Experts of a small language model.
Size: vocabulary 11949, 28.5M parameters.
Experts: 80 experts in each of 7 layers, 96 SwiGLU neurons an expert.
Below are experts of layer 3 (counted from 0) of a mixture-of-experts language model. Rows are named router (the router's row for the expert), gate (a neuron's input weights, with its number), up (a neuron's input weights, with its number), down (a neuron's output weights, with its number) and show model dimensions 0-159. Each number is 500 + 25 x the weight over its row's rms, rounded and kept within 0 to 999. Numbers have three digits each.
Before each expert's rows: a language model's description of what the expert responds to. This comes from a sample of Wikipedia text that the model never trained on.

# expert 1
What it handles: Proper-name word endings. Final pieces of surnames and place names after their first fragment, in credits, lists and tables, such as Rh-odes, Ed-wards, D-over, Hil-ton.
router:495506482533508485487493532510531497466444556447512485500508495471452511516463534509523516476524498491491504509499501504504508510512457484464512476526526530539468490488478488541473525520445494536463534498531488449488512527517497464506480544499517530503508441506480476492483512546506499479476493509514541476510520481492470524539556489500535491516526485519516485513538514508442504495461445518469511456517512500544484495468476467488497467490486473474530487506517494487482492519522475
gate0:530488488486509474507457482490527548517449537462512502474514486522460499501490495496524534513524502498466532522450537519518519517466470479470498448514515485519486468490503492522496498507477497468453507492509480498459461555525506460482507516487461529512490482493472502465541473525484528471450498499503533529471466471522486498517531534480522490508511466506542461504540535531482515515495470505448515476531488481518532516515478539494522515521458470471473470503530487514470502492493464
up0:494454498499498501511508506487550533513470527448480517523507499513507468484489511466497495509534491519497541531458552547522481475501473496526519482503502468514502500526456450513470476490535476489477530480519509471476500511515506462533522482483475504521507492504487549489550451494475510474456492478535500523494461516514506496530499513503495488520478485506532459464473551525500526473537504486461479453543483460514556471498476520487504549531503476494504483484488496524504526465493452
down0:485524490526555495471544501475521501514472526515514506523481502504463494513522512483486488532496488501539533506486479437477490512483494493513499496499494492526492541465518491540499528508454488471453491472490484507461496510505507496473499531482502437504484494544448503418515558513484549515480490478482450490511546464544476471529527473504525451500487503522520512445535534488521472493494488494448480473494512509497511506484484550516492489497471503509496522511512505513479476489533522
gate1:498487513506471502452489492484512500503462552487543444475483496481511538523495485493503544466536511501503509479543516510486528522503498519461472472536540553514476519479509509572526505495505497513482495499526511516504495545567530508510479514513534501494525491490483508465525448482454534465488488527505512496504498486494519523485523566452490493511524505500537515510535538544469535487494509523482508483503487476538494498509473516489471494480467505515529485502506455505452466531474469
up1:516488490482483495501448516536548540547486534544504494516478506503472480492502466504499478556479491534504517468514533514484517456471473500509461505507520495494473496496507516520488479503483514467528487467500451465485499519477482515527484508490511501500512517512478458529486520512525506492449524471485532494481478482499507486543508476478496494471493480528460452526492524528469517481473471524430522475510505474478509427464488467526495489466528483512493478510536498492464441519552518
down1:534497501541485545514468475486508526493517477520481485527484519577506532489488525499517527480499495476536494482481496525525475528481485529498484474500486515511489464481483547518521501514474495494503425451478527504494501499480465482511504509505493501514538479505484520516528494472472492473482487493558517534484498499551509456496490484545534528487507491475462468487487498514507440483507494506535485506507469474485514514511485518467479512496487502517534535509595520536448519504466471

# expert 45
What it handles: Noun suffixes and law. Noun-forming suffixes and domain nouns such as -ness, -ency, -ions, law, health, care; also last digits of years like 2019 and percent signs.
router:488498467539487456497456481500510463495444514499501457467531510493479518478443558467542514491500501484484508516523498496536504514489478488455511484527529505555457457486479547528513530524478494521457518525535470451472483487501507495493478520483513499525509437475469525488507509563498488505489506509481507486506533494506489519527543503508550495515505467490508481535521508539476492500503493526507525474515522491497473516478473488491509478491458455456506508528504483557503485521515485
gate0:514495450497529490509474506509518482504489484463497532491500467489470493506483549499513512485542506484515554491517464511491519501494444482462512520510506518487486498453526466517458540472483501471515510548527516498534480497533498516504536561479481494516503484507481472498497461508444490506494495527510482476517445493505527505514520470496513441512514464561507475507499517517476520467508508512483521507497475497487505544470456517517491477477502504490538482521524434551473559527509532
up0:483502515482489490495488478480495504496489511512545494530507504564521497496495485550504499515456536522486473520450548503506483488510457524506462480470479483495489495547494523461557429533513476470469467491462465515489509516464516476527509479476497519526466522480468512511481497457499480509482512476470496558505564490532470521500473503542522533455490530466494494530501500483483477510483511512530519501498495501535508467519518483500506533492506506501462571497521502478504464503490468
down0:500491490450508481503485499511516523473492521475504481502434490476482529497503511512522489519522530492506533541474480508531506480509459487482479471527471522518516479481474488520533479520453451524541494524517523519510548513513507482510535519497550489471504501466530494510529514506481504497506516476507517487476509489481441499469509513489531498501501515483475519499525477477472492513559542462476496479445503515518483468550477452448535532531500468506512546540467450482465483473507469
gate1:500471481547505459514497538525492451475464520504484508494501508522480515515474527452503504505532519529525474543509541469492501524440510472507488458537513486541476489520508479486486503499491509479508541545517436472501489497537527449485484481464495478477511490497522475476531488539468540527492493518512529500469524495473511540528526490486552518573480483475517503504479505489502475502506490512482473503520557500488533542514502483488512511503445454516516492537495492529517497498492476
up1:528508512532521517466477501495520462530476527493479509534539516491490512467520492493508484497516544516504495510540533544515472542498526467493483491491531505515521497495524504474479471490493541562449558509457526477496483464493539508457477500468487484494541529471487498500527554501530494506459493461527519462496511493519468516549509506495495491501492522449514485495505516516517511473479505497538522484525507494461538556482435449524507496537508476501497519531516512500504495543515492
down1:523499478545549485504519511525490528477484508514524480491469464491553455512511484536488483471518482486522492509486492508549528499496458536525508526530460500522511496514532461494502502503497536501536492482535470517492534508511473504480459531526514486516456505480500496515484457532488513496434449514478511547488524456495481490501475512492485529501475484513507584506475543456489518509475496539453538481479518521503497468489513535513508505479510460521498518477519503550488478493490461

# expert 23
What it handles: Year-opening digits. The leading 2 or 1 of four-digit years in lists, ranges and headings, such as 2017, 1968, 1922–1923.
router:473483471517492499507486503544500470481500515483514493471504472464476523495485525510535529478536499480474516512511487488521524519489488456485504464504509521541475483450502526537505529500437459525479533510535482502480511507503530461501473552480526526510466457459456510489521499546495478491535501525468522468510503466480496530515555494493534483513526458517516493511531526535464524553454475513514521510519485495521477488515491490477509490484465488465511485532518458522462493552535495
gate2:459480472474502486505535474522530483506513485506494522457499456495503579474492472492489515498557501498534522528470474506505482516513536498519515513492495492501509502478508536510514501538473504503448502479510481511498506536528457504471453523444489519540540464547488514474534505521457535494471499543440536488502506487458512519476514520518528463503552536477521490515479538513499554496502481491503491512494495504505497487501475514469530469499524495502474508541558486527475489471506493
up2:450509486494478499500505482503508464490492500490502502481501470483483530460530493469482474478602481543511534511515495492540490480511537508490532507483495446457484506497504505525498499453496500516480509517467528489497486500486486482492470550482473472511518500503483517508533503555473568465533533529487447488538525494470497500504503514559503490509521550498501474497523545489509560482480492512501520458468540486500498493490481497478523518493498516495500505500575519488477498493524492
down2:507492547487473437531487513521444480524482506498562476550483477515486510475487515482503466492485506512497481494513446517526507463504508515494531524503472525468506509516509507515541553494511501485508556449490518519514538478513479519496501540495456489493509524524515523510546505484493516493519500517461469486515499544497463559500430549523491498509522519501488494517523504494492473518503523495525476493475491500488493514530494505536536528509477529538468505453489513489450533455513523
gate3:528502549494438503492539521499484530500538537528472493526528515536498500542503471509528490492537505516546526548468506506520518499516523532514466502498508499500555481455476516498462492504508469528490473489485469508501520467535507537477487488526486479476484522524501481517541481501544496511518507516458464519528552478493500475494511489501509481510504543508521497493503514529451565528507496511538524488507506511495479478558512525529577511500507513526505511503463443502504494523485472
up3:506494540493471538486455478453527534474499506504499506434518503495506500464470487512503502497499447527510508496488488485532534465490483577486453521505507439511496477537473486529505463492521457484510488463461491503505516521487489511496495546470498482474497490491481523497486469499522527454506472469467449518474450510491501500479480489491490521505512493555558492459501506529509527509505525540527524516553500477498516452509527523516488526509475517502517513473515539505463494507494521
down3:490524503515498521518453486490468483482504533511542517517498490497483492483469512498509524548454488525490509458488503470516525516434486513527513528509484509483469478519492505448487477498555508460486471493519546479476457512493486513443500512481503502509489560476499516498497533465473477507486467477474459534453495488527493530483516454484512515558466499461497522518475487493466515447510493515507447527534509532496536469529510501488514503474454486536548504479504493480488523501498518

# expert 25
What it handles: Verb and adjective suffixes. Suffix pieces that complete a word split mid-stem in narrative prose, such as -ing, -ed, -ious, -ful, as in surrend-ering, predece-ased, celebr-ating.
router:487523482530507476481480502525487470484463554486518450478498489495473522482447517487527523491559497481468513510537514480513528521468491484450524489535557501517472482480509527527490507510485477540494529517523462472477536506518521464535456514463521512486508486490475499465497506572482517498486506488504513484514493485531454548511536530469526479537523478495533477498511516521495455510497485526533532455503511500498484503503480461473518479487481476489518495535523481510464487533538466
gate0:490517452522529512477470522496512510474479520482532483539490461527475511509531498531513510498551541489448488537494460497513498515499471494534449485500524549519479440469518476519458506495502492471509553529489478519493487521548505491493496512480529498492449504469464483496493513486533530491522532484493520483516506469470454472497505533478492486549532468523551462492512522524522497513502498479509536538499469509506525488520528486491541461511507501448519470513453458500494493497493483
up0:526443549530503488536460481490521541473514493513508520480498543498508524544483531497532501524514443499475537526543491475494504543520533500484472516518494471454520511506504501502541517486492499505517499540521500508482495536513491450483469495480528501537540505533514472497472491502474542511467486464510491525532487478469513514508489535506476542509482511504510509524449479501484460550507517486527526459496491563518492488495526473452472490483527500482466476498533529476495533517498456
down0:572473531480481473485435525508476493522525482511535520489485496503512494487494515503494493498540521503469502526540463492510510550516493497513448533531495532500508534507512482505473560502504500437496506548531501496535518513502528486503484494523494492513511514484547492491484487497495498470493526486511473546487499529472512541490551504463490521492502534458519506480506512457511477508473544491471530451473522477475505500509488537533456506520479484536503524536465467464500546527487473
gate1:505508532550486523467462519488489449534463495446500499489466484512485489501487515521529519495538510500529510532492557512554520513498520498503458492523531472517495481515472497511465529551465504517487503473517481482524468515563486477470460502444483489546534477510512524535521505533473525484466517478490532489530475496498464513509522468503526487498533442491479541515501521492467459501494473477484534503498474486518502529499481493535509501483504432487514509522477475496487493516533507
up1:541521531527491519452491512516491513505495545476476491484542519524503520507483508492515488465552496493520491526475567496496496492488550511446514502525536482499521520483491517482494503529503501575441509484481410488546489485493480511486498500496500495531491481452510516506511464547456528534505494528488474485506477514498445529542503506506490450490542502479512528496508498491521485500493482478493515481482489505491461523516462504535494512522484465491527514504504484502535524460474542
down1:467485522495552533446537490488490524496508496503467485524514521488501482466469511491499515503523529495474456499482483522503545529493515539517562528497493506495508453509516516514501456475526488497487485539499449521492503478550520489519492476532496546492483470493528458474455491530536494525512535469545517485491498503526482474516526515495487514495482476488526485490485518483514418517537551513467484468470495507453469507488514492467494501546492528531514485494526534488487517536534497

# expert 43
What it handles: Table headers and superlatives. Row and column labels and ranking words in tables and statistics, such as Record high, Mean, average, total, Final, highest.
router:481499494518476464508490500560515491487487557477519499495503515467457533521500513516531531497495509484462518515505523493499525519485497489445516486528553503524474478462490541530512507499464478525480513513523463482493511503520516485503477513494546526500503469494476479489520481542484499521495478509484531474524499449497492535531559545500543488549526485501497494536528528537466493557454463532513508484507500478527499509508484496493523488505424490489517509553525462517465495511514464
gate0:491495472479461493529499521515489507487505499517515471521507491494479510499501542515502532513493488521464489548535506472499514508512506427518547486532478496490486526432489475541493488519502494560531490491542530526498513565528503522542468513480514482445508514501484511522485502483525480513488494515499479487550526487487509488465513507491502486499489461494490477516523557565493544508501500539480477430470530483483493488506502490518530488505476539523525507508505452476449465518494510
up0:515473476486520504510471529499519545481478508481508492512472497567516518517500491508482509499478487494529513495506509533469478493550508514496566486518501507531498533510470470495502498543500500531507493491512490490536510541522499520453471511521469534474464531491488510502497481511473488482460474503477516481457514483477532435507509501490502494495475520502503498516524558501480512445498441516461473475462500495502529462502476546534455469440507516493498497470490481536443484456477468
down0:467539497524544455539519513450561489499534484482488517473451466556489514509506475454490480499486492515494567553494479493483535521487485453488501512490506474509494547465517494551498521483532496506505504483526500533471463488487491512514463462532463550498497519450500488485512547511503473521465494498475489504524496467482492505462514518523502512539497493499500478482502498448491495511521529488482519494472498518490501456455479535466473492466501485508502451500484500514490536519512488
gate1:515454482443521514509476490546546483470515541530533485492498508477472516493497528456534506520478534482477510501529524517485510510522491525507520490487500502524488518515485506519480496478505418517483498479504474490461500514464456490535531490492513532514472517465477449465498522502485543471513479488527520525502499475520532563513514483495513506509492518465502475538510510516499530549464494539500527485507524499505510502465461514471524504516444536504468536462548497526482473506501540
up1:474530494500474542485485516537496573492450495512500511462479483525509475509509459529493493460520491501552496520476491483510502509470523485497457559505497488537505460525453491518529490471484475461469478515490550503484517560491467501514520492536494509483517483466465527480431456519499492524518519469499507498546493526491499501497502482499488482525516502488526514497467520503495533489569532475471482501515499463490473489521501504489484512516504508470495457481489508530495539433503509
down1:475468505475477502483508487491468491533503435490473460487510503547496507507495488490560501529481489533513495499478511465517519512529480500505503530537470471503526489520513480445508538553479499479503478479505532499544469506483486487519504514489532487413507528492477476462505535471500489485505454534495473486543498525498514507504532508421495516516503483532464476474489521535506530520513500541494515522536480516494526492492498483456482487523525506491495530504451500539447502491484483

# expert 39
What it handles: Abstract role nouns. Abstract nouns and word stems about actions or roles, such as part, act, contract, method, collabor-atively; also en dashes in ranges.
router:500517457518484492508477499537478473508506550476522489488514482469456501469487507525518520482516488478499495517495532505556501527481489486480487489523538523536500492475508537545512519509477499508448517490506496485441517490517525483503480504474504521523482454454425497513540490541492498465494514508493508517507520464490477520535553536505551485501527483507510505521498516525467531525444474544495529482510517487539501485477484481495520488508472463438503510540522487552481472532516490
gate0:463517436494500491501473472534522536487495542498487516479510474509513501467483521535523546521537542467490517516507490546469517495468508453495493492534488479521471484488490502517493517472489455493496520473537492526459477531520515532513478550497485524528520486557461539443491500522496502529466481508461508506482515476525488525492529513493528499495521487507513477467488536514466509506535493506456546504481485482499495524475488513526502506474475465431516518519527495529437505499483478
up0:488466502460521498482520524490523494529473452502547456471511482479492487499452480521504488520482468519497483483501525507525490499507456474469514479535494539518470488506514518537489471535504507499536515487471495480585491518488489481535536483546532504518488513479564489538469555497505496496525473487477519470532502514480462484495500470490491481499473462519478522518522523509514468482415482502503503488519479495479525481518495550500539508496528517522508517515462508505549531500518521
down0:462497485545491497513515539519513484472500504490505471519491563501492502471483460468470498466511499536473504534461504500498516515514500492521487522488454504536508529488477468554482443485486492486480508503505519517512483522504507541516521486521545550507502506481467484493490518484528490506490483420456497533485481516466544520501516463458501530513488504499503499532523512472481522505493497480498505548535499502462476500503486518452537545472459538510490460497471491506481431492499454
gate1:493481515489505457483488486546485475520481496484540450486494501465497477551511519497510536490515475474495528558503472490556511512508476486489521492540552532558505473480515534533509499510479483498445501510503468556523509520517487517525480514499572506473480495536482505500463514496528513489480500492494512486511506486512536474498520519493509441514552460520511479518520536520472497547444490483499502475518517501512483515492475487480554458518484500488507487514520484535475486549514506
up1:503519474538528553506496516482530525485479516521486549503529474513476545474478510506501478464495532510463500446514516499434526534480530505471469515454491484441500501509461489494464531484498517501534512500526499467475495501499542483461525502478453501532516483459530445524532488504469496521544517520493512493511508481508476538477511483476509553511484504498527514484519491511497482498525488492499496543492474503527512477546522494506502525461465509530501508500487511439501512436497527
down1:539467557473505510532517475487479532480501481537541515527519508465485477523536488497471471518516508515472480489495508469516516516516521517480503485547520468492505504511489468489524488545567524423500496530512492530522479488522484493500500500499531527469522543506499571478487484536501481476484528481524466471462500522502505510477459521513495480458472490488492519509465520504511505485527545533454458523470582472488508468500491497502505506516493461480506498514515499476475512523502512

# expert 17
What it handles: Table numbers, word starts. Digits in sports statistics tables between pipes, plus opening pieces of long words like v(amorolone), cont(rat), pre, inter.
router:474495476482503473511487503529477452499500522477517510504499489499462533463479535520535498524502497466474515487495512478503510546482510472486485486498520497504507489464497518501527519521423511517478524527524439483475517501518537490491483511447533522518505456473459485514508485534505512485486499488497546494517534464491501540532551496473543498527541471524503491523541507561440485547467480528506520484523494494496511502521477496507517479504451491427493505533530484511485476515523497
gate0:472508445492460512511509493499506521474483507497484486479540494454505502493471499521543490475464501481481504505480532511515489520501522502483499487528547509514515512512472512509489478500504472574510490485531488499410483530506467504557488535479475535486513472487485509444490519527493525485532504498530523522512498471513468506483525532494533454526513481470481516548478524489503483529503463482486505517501489509536458523487495449434508477460490477500496519507540522483465533533471478
up0:475493514547487518461497463526474487475478514478513466480465482537482480539551446532499527481515460481493469502499528478509483480541512481492503534495495485514508468497508570506519477535483459492511521501533487499563488499487489497487469499449508472530484489480486528552538487510541550510481495516498475509469492521511480464495485552495460491522501516517496491552511503520496498518473477571496520492563516477492492494500519489494506535513513484514488468531521473479513506492493541
down0:498507463521518524550482465490494497481465524470520492480509501498555466475466509506489489441501542564472500533494501492527513516485503497526533503503522545463471494428491494487528490495537459540493500477526525542484507491498487520511539467524534536528529496519485520476506518529471509472493524542477472557518477531517508511492489498504472441478521533477497475488487517528518476509527526486491517528508493514505469493540507484514494532505513503494518496528506510536482470446470540
gate1:483509504475504518487480478489484460467458523494492477463543441506513512507523490504534502470461547465498508527504508518522520533490480481491497539519499470507527493477478500527447484526508460497493488499521494495504525470540494542493531522476491528517500492497459466496512517510447507496499497561479531494559509473526473530513525511521539506500471505517528504497512547518453503503485477491524523490517463459525498457523463485504521489528466483457504481525539517468465453533494454
up1:461460532513445535498440432486497498483500501505514500466540472506518479563557512488523504504493483480474523518513514492477463506521488507511484526516511501484527494462489520512459482478524538486523494483534453469477490515513463496489497485479498545488488525539501494521533482531476466465509505461504515473501479493477501495460500510511482535498474471525520501462475509515540453514519478527548520474526469481489538529536488512489488485471481514496492484506551522486487529524480547
down1:505458517512468432500508521489516535544485483503522517480489496475520509485464478499462468498508490487495537499517460517504500534503533458531492543489494479481502495500512466543513496518544502539478505538521471494482519477492537537476494452483456483525495517508516497454508499518491499462512519482453461529470520517507492500531486453465464478509507508449557469486476483473489493504500475454447530496476501510509506462516497468511497513555478498493506465510452500486472538535491487

# expert 10
What it handles: Word-initial prefixes. Opening pieces of words that take a prefix or compound, such as self-, non-, con, pre, inter, anti, often after a or and.
router:469537467527506479472488470548548487484482515455542498467468457472503517482492532526526542472506525486483518503494498474532529529476465487485482474528515535517484501474504519529521530527470479524474533528537482499455507507515515457515492524483515528489481492466470503501499508531504530493495512524491521512515517448522473530520552526474538469545548466497495465524533494509434504521479479510523526494512481496502497526489485484468519501513458463487498499541519481522464476530514504
gate0:524504491476474538498509522515485511518521491484492501454527524498511472484510514490527526506509541417460501489471498495538517505478540472528492495502516474470473514520484509514552527504474491504466479507495450517504539495511496512483506475474510533506504493480459519520551510507492530500511473503529564521519521471466520518484538493490513486494471491535505443519539530523460498532456487522552501547516446463502478491519515495520496527481467503489511459537538508478488538514521530
up0:479488482498540499518498503517563490494520529498469496523526505483494489479500474425528484550512510524507516485510460501536500497501535529511517498511491531502512491477457495491474465505514495458498513501485458473477509468510507531491506486449464508565493505496481555494527496505502473472508481479497508487522518510485469468524489457511493543498406499512526487470494518514528506454532518511519484461548514481505504467537533508526509493489509524461516478477446494512505483553500493
down0:483489476505485478484500508462497521480509507472461442483506500486513509522540458469509484486489515479540438504464518499473450514528466489530492500497474544499488519496524477486494520507501477481486514459498447513499518533467537472467468477504536488503526471484524483504460502473528498523520483541531490500499485565503487514436428502479497510508525509539519556466503491523486482472519506482465516487459505493499494532497479493540490538472492473491508513515508473451533509504527481
gate1:502539506525498515505464469499540519472477505503542483486473463520492518550509532517499518538519504473499505492484524484494525484481487518492445483515522481513463499503481505522496493444475481495494504500526536510506495555500525474534510505500525510503522500524471456494509487496511481479500451575495518484538504450475456476495522536468502529527533511521551492475541534501468504441520457524523508518514487478534482490493508475539484523512481483473512460492559486475462516526487516
up1:459534494508551519536463494501536514460515463511530522498513525514502504532469544548506493552465496482494511504478471470503477504510481486537520527485470477488494498506520489485503519471501501482518510479586505508500466535466477516516500508531495471498520471512524483515468503518483496485511454441489529476524479527508531528513494463492502491555522446482480435516478501510493530477513495503509538517508475542520530532485501463506500498518522532535518518516464509547514469508523518
down1:529511516487486484482486507525470520522474522484475477481523503492466497468570561538529489498504495509467445500497522517508467470500500500481419518504502511469515499465500517506505526546474487487489498503476507487509527488530540517498520512505465484520493558506488503487516530526483496538510475518465492522509483456473481536518555507543516491493466482456529484494521487496506497583511476461480523512480504541482460499537534508499501503533462474518497496532503515457510509488490531

# expert 41
What it handles: War and conflict vocabulary. World War II after during, and military or conflict words like attacks, forces, resistance, bomb, armament in history text.
router:480513490520512489502489495514503475486471531475517489480521489484446508481481534509521536499514471472469492540512484511501519511494484476464525478531542514551492494487456511524510538529481465509475521509528470475488514505540503453489484510440530496507498485456445518501517487557499496474486519509485508494554534466485438513538539484505542477553528476552503489503553487534471513509460466516502514495513462498537493492473474473500527491491471475496505490526525471505476493520507480
gate0:498484500521497514539487509491476486493527506551496479504493519551522501509510529500509512501503460496504524506499487483505523535537432536499506496549511472487499470466490494502498525515504477544464500504510471530465540504498512483499518506460507517502449509514473464530480503489495497445524487533445465520545519498499494464491505465531511527486519538535518524489502501495497466522444437492538514507503487479530505445522491530542543516487529473501514500471530460487464497497483437
up0:515517524501511511493521494481458493457496517482456493512482515510485517488485497451507476458509484505509502427452467516543471473491515503504523524534491464476448507545489495471488524496497561489467515485480501516488510478532484471478520500501475472484485457492504480507511471509497501468537477531510486514546496493510463480564498486538497541473498553489511477514538503485482501504495496524516528449519512485509523494453520520459502491520501435509530488503483446515489554518504478
down0:507502482462456511512532512486530502463513479509500466530510502502528485475508542530490461498504496462511518556485532464514527490509480481538505503513511538511546491497468501515450468509508468516521469483512477537472503492489458484510517494490492533483519500533503487498493514490473512474526485481499485490471537441464498487505506493529513557528525504470490523461467496509479462511478524453509464485522514534518535481482504558486530486557472544471522484462508544474485507557517513
gate1:490505501523470476549479506459492507492439513516541518516506504504504477558510613517498542486491497534518548485480530506520510504488466509510497504509509514494481515504500489505492480495486462516519526507513526535440521496480465510534474487550470515504506478498491501526471450469457511502490491522502490538497523509555504508487503469508498472515471499475504478512494541464457492519497502482471499508459487485539461483498449442514459501493521510524519461513506525502494522502496516
up1:486528487483542559508524492521473485478488498501527505484494496502481491468484484463495524483522526487477474426445503537515524494489470476535501496493536483489476516494466475529494480515521492465540525490503512498540490443490495495479506480594511524491494499471502485502504536533488490540525523507521484468479488518500517477527518545508499508482472472490502444472507536519517476524529489457493490509497498548477464516511513499493450512518476517531498465465469485555520512478470499
down1:511521501490543493462522550538481544502538515507508557505467511483477515539519484489486496516500497531521540508501514515499515514508480492500473485516514520456493504467533478524462491507480544489518518523471500479523504495472481506478484518489459481475552444555508493508472532516503472549480506518507502549488506506493503480499516541516467458489502512463539467493515472528457476506497476476442542478489483479482528504506519488498423523497495514441517454488505504485476522527492493

# expert 61
What it handles: Word-initial fragments. The first piece of a split word or number, such as B-ioc-hemist, fac-ulty, D-ec-ember, and the first 1 of a year in tables and bio lists.
router:519521471541508503499505477524537497491498510444537513492484477488482541479490554518559511479517481469472525511472513492504512535496481492451488489518511491521477493468508516546505513515454489531429543500527491511465473517525539496515500550480486519511489461485472508481538511516511489485498509508478532495508506448523506530516550529493534476530538483495528471529538518519444499545456458500504511508515478488506476532492490510495510465489458523464497480522504484540491513534494508
gate0:521467496519530474479533516505485494491524524490534488503503484531496506505488506482504496536543488533501529485503505475469523479471534530508460524508505522504500500495539581486495479482451517527496468495484534528456497487460479527500470505520473571533463493455493467504547507486490493496502443539482509491495496485513521516488505504484496513503528512480526510486490493557480544517480482545523501497523505455505499467594487492464476474475495529447516493497473515489501500521505493
up0:490506472508486511476475526477437489486500513493521460511487543521494542470488507526488519486518499479473506496547514459459526539560529505482489482501523514480509517486510498470482522503484529559508447513528500509499523461512494485457461498490444516470530497489506465515515492500503449495526469492489477448532513508478539493487498516520509474485505509507488520497481518547518507526505529516548484480462557475444480483536498495445478510493493515495456536495453470518492497510513517
down0:531495446521460492520536491492484526520502468494494471511524478487547493561498501475486523476516539536501503482496511526519462481483487490540466491553492525488467535551503479461510487482480504484524506504501460569512494537528575510501463520511486530538530539484475494435511510462511532491514501503515510523527485472494524504523538495501516510454513533523525493493495499512523530490508535498533509484482472489486502522469519504518466548497486523517493532513482526515518501461497471
gate1:474482491504523512527428477499537460498519518485502509500493446509481456506480491478485537460532514498502520498489472479491494479496503506470510498511515581536464471483522502505501491559495520523448537460509488497485500506525536520458486493491508528551479509517499498470461496497529465525480453490534509456457522479486496494486508476504493482483518482506542441530518544507507530517502471489474503486551529476501509550520504507460501496512478485452498459478520492515485484505505490
up1:520545534493540480498523512508523482475482476521468501521485479521512482486548507524518482523572520456470517531512509522468493477464523469525462521538515521484503514503517526495519468485488452509488502554465478543521526501550458451545519522478481532494492505467489499466484482492442514499507554505502489457523475494554508473499494524487494519509515466479534491450481491498511485473521504465491475500489464487516494465485509484500538498507513490543505528486509484554515511507505499
down1:494472541496467469544523464517440522549509513547534542504524502490531477487505528518463536492470473491500474463494452486501479532514542529531518518527520480497465520488480488550522489463508501506466492519518524477453517501572507463507501506527506470468504527502511501520482492454514503513496496491535505479504500502466501487503559551499532521474501478477523500499476511496538491504513500533496518500532545517534494462484498515519457515511436486496509525517534503506528498505476510

# expert 31
What it handles: Media and social modifiers. Modifier words for media, politics and society, such as television, TV, radio, political, social, cultural, plus infobox field words like Broadcast and Support.
router:484517484518475462498463500507533457503510527464517505479506504475463505508492542491537516478508513471474534542522498488502505508488476471473499482545546535558491487467495521521496513500466480529454503532522472494471532482550504500499476519493544513488520469492477497452533488574492502477496524514495511486523516471491498528547544511486539447525520472489499476544523530530479508533479463517529537488509485479504469526514468501478497478482455497505485492531508490510466507548525483
gate0:493476529456535484470492466525510515477512525484515494480474475517505476547512478517494495524487496462517476502463490502525520494455493518501452476492530547472517485461499535504532483515498461489537517493455453535471523540473499502505491497484467517511464516485482482462504477484495497453493450483529500510489468479471455473502490478465486522493503487510583501458516454499502481534461502522467470474529472524486515491536521502509525501504514489447513479460518504495489451507518470
up0:450494493476470503499492526511414522496482527508496483467530528527467520543469552529473524429489496512515459536505468520483472517505500472532495471458470512485495513515502477504538526496500479529494509516492489532503527497512509485500474481487529517523516464486521498502495562498511550477532459532539513544527537528512486494495501457467503480482504490530483491484502543556486504478488478521497524526486487538518504539493465505514493479475520483480496501476509489496488517518486439
down0:493464491495541499525547491493462538517493519482539522503486537508482533490473453484501493542468427476500552499474492474522536469530507493491505510512509500499490514499467486524511514514515507445521495523485554541482484499533494506517523504533539524493495520479482465550489474486510470483483500496487500489511489485481477541524545517479499513518478503540517484496485499497481540474482533522479499496570502504535484448525509471521535523547479516480498544491512508492485430477477498
gate1:484457510531495486502457540520490503501520541461510473497516457476493528489501513505520536466494516485489540535535506533496542521505489511498500522521529481491480458503511500507519561509470492544462486464481523464489507503473491509479519534516529531500527495509474465495518493488528509495552500550456479548506516464507527527483547488458518513516530504491544513512508561535458467481472458486460522496512471520476509530475470526514512537476476514499508502485508510498479513515470550
up1:488491532518490476555456461499514496540517454498493528499520483513484476497495535519496543491541462503543504499506497508517504506471526465485525526517535514490507508485479504484477501516501509531471531463504491516490445474554526483440526516512479525527499510508505491440533474484489498495439460535498474468453450506511525483498497526509509445477518502498483540483500500495494512522480478523523435526539485459513438519503493519509469490473472497495476511542498500509487518486484507
down1:501509483463502515528449522530491499492491480520494473507526512471552474521499471499519511452476522523526460469486475497488513564518533469487514538499459525462500510512483528488531498495506514497490460472465458496516513534472545472509529497503485489455480511488470465525462527462467497484502527521498504508527507441530480530454514461502506515510551534502485489579521509510498473495519476488476465517479502519513490488489493472495506450484527544496539483530498492479476488493506476

# expert 6
What it handles: Capital N and "an" pieces. Word pieces such as N, n, on, an early in words, often after C or a hyphen, as in Can(ada), Non-conference, Nielsen.
router:454506499535495505473468511511488484501492509472508490480514475461450538480491536506522530473507509481486486515481505479507560557459490472482483489531520537525502489476508500536494507547448492557449518522535464489497520488494534505471471558495494519494484450474465476500511502530488493507492493513461530500521492464520468540504545498492565476533538489527504522519523528512474516529444471503499521498466472506521491504494464488473513484461466479479516496517521482501499492513517494
gate6:421510477489449513501466492515512526479516495499489517506542499480504513513515505488525565494518485461483485499530501470530481494500473518496480505521530503481503491511423530531528532500497459521447515486530448486502470498466516502482488495481515507517498466494458525565518540507502534537509531494474492496528487487488490492514511479515493460553506497513494520516530478479501453520502476513501497510527508457488510466542491469486514503505466510515542479480540476472512449496511554
up6:504549523507520493460546534525470522495482483501522508528513446513503544436533475566508533486532508487496487502507485532507503486529485477523517486480489501475526541515486483493486520479491490514489478462512510465518512496496501493453489520498501513495552464517479572492465508491472494552522542473517475478517506508544480541464498505527493486527541505514459487496509481498510509466472499513466496490450519491529453500513527487517486515506534494508545540526528454475494496465500509
down6:498442499533486518486504474491482512549529485500521456504466533509501482497512511487477524487495468476481486498481527468479486506483465517466480421485490469481485489472501452464506491524462473462508477512512489516529516514467515461449494465486521510542508537483439515544501530515467488507503478475475510537531476495505521543507548492469467508536503495474497474506500499470482499472549527531511466492495533509456490504535503499505500558448519494487541494491512508473493489484498511
gate7:490487497524517466484457477497510470549475538495536496481475445453489523485488513529505531533514491490507490474522515519502513462497529513516453490485525478470518502486546539495486490534441493519473516478492467512481446479514492506454475517469457541508510475467477451463507500505476463547488504524477522514520475479540462532508517471502519491520516499516514498491522505518473503539504490471506536476503511434528517487483471471463531491470471452497471518498507506499506473479486467
up7:514469525464489510524503522504473472489488515451500494525533510510509498467510502459493529506480487524513508505474501524525427471485529552524516493496511481487473512537508470536500492537501493477475496450494517507527493484491450513510445462502506542491498514509483524505514519522518540510512523547485549496570530495436482492493501511512478479485502459474485484523506532541505527532463496495511512443476510498527539484486532489503496470541509493507474462480563498497483529477496476
down7:514496491460462519494513462508502558515499486496471472474518526500479483481520473501467480473517527462479497539538516481478487578507503482502487525471506482519510515517486540507503500467495505482481495480488518514464516536463510515520513515506462450544532472499493509499475549469517439501465465508527501460474503519486496506539497461505500497494505484490491494458492480547485492471446494501540503522517516494503534556516493528506451505543479511495489504518453512504575487496517494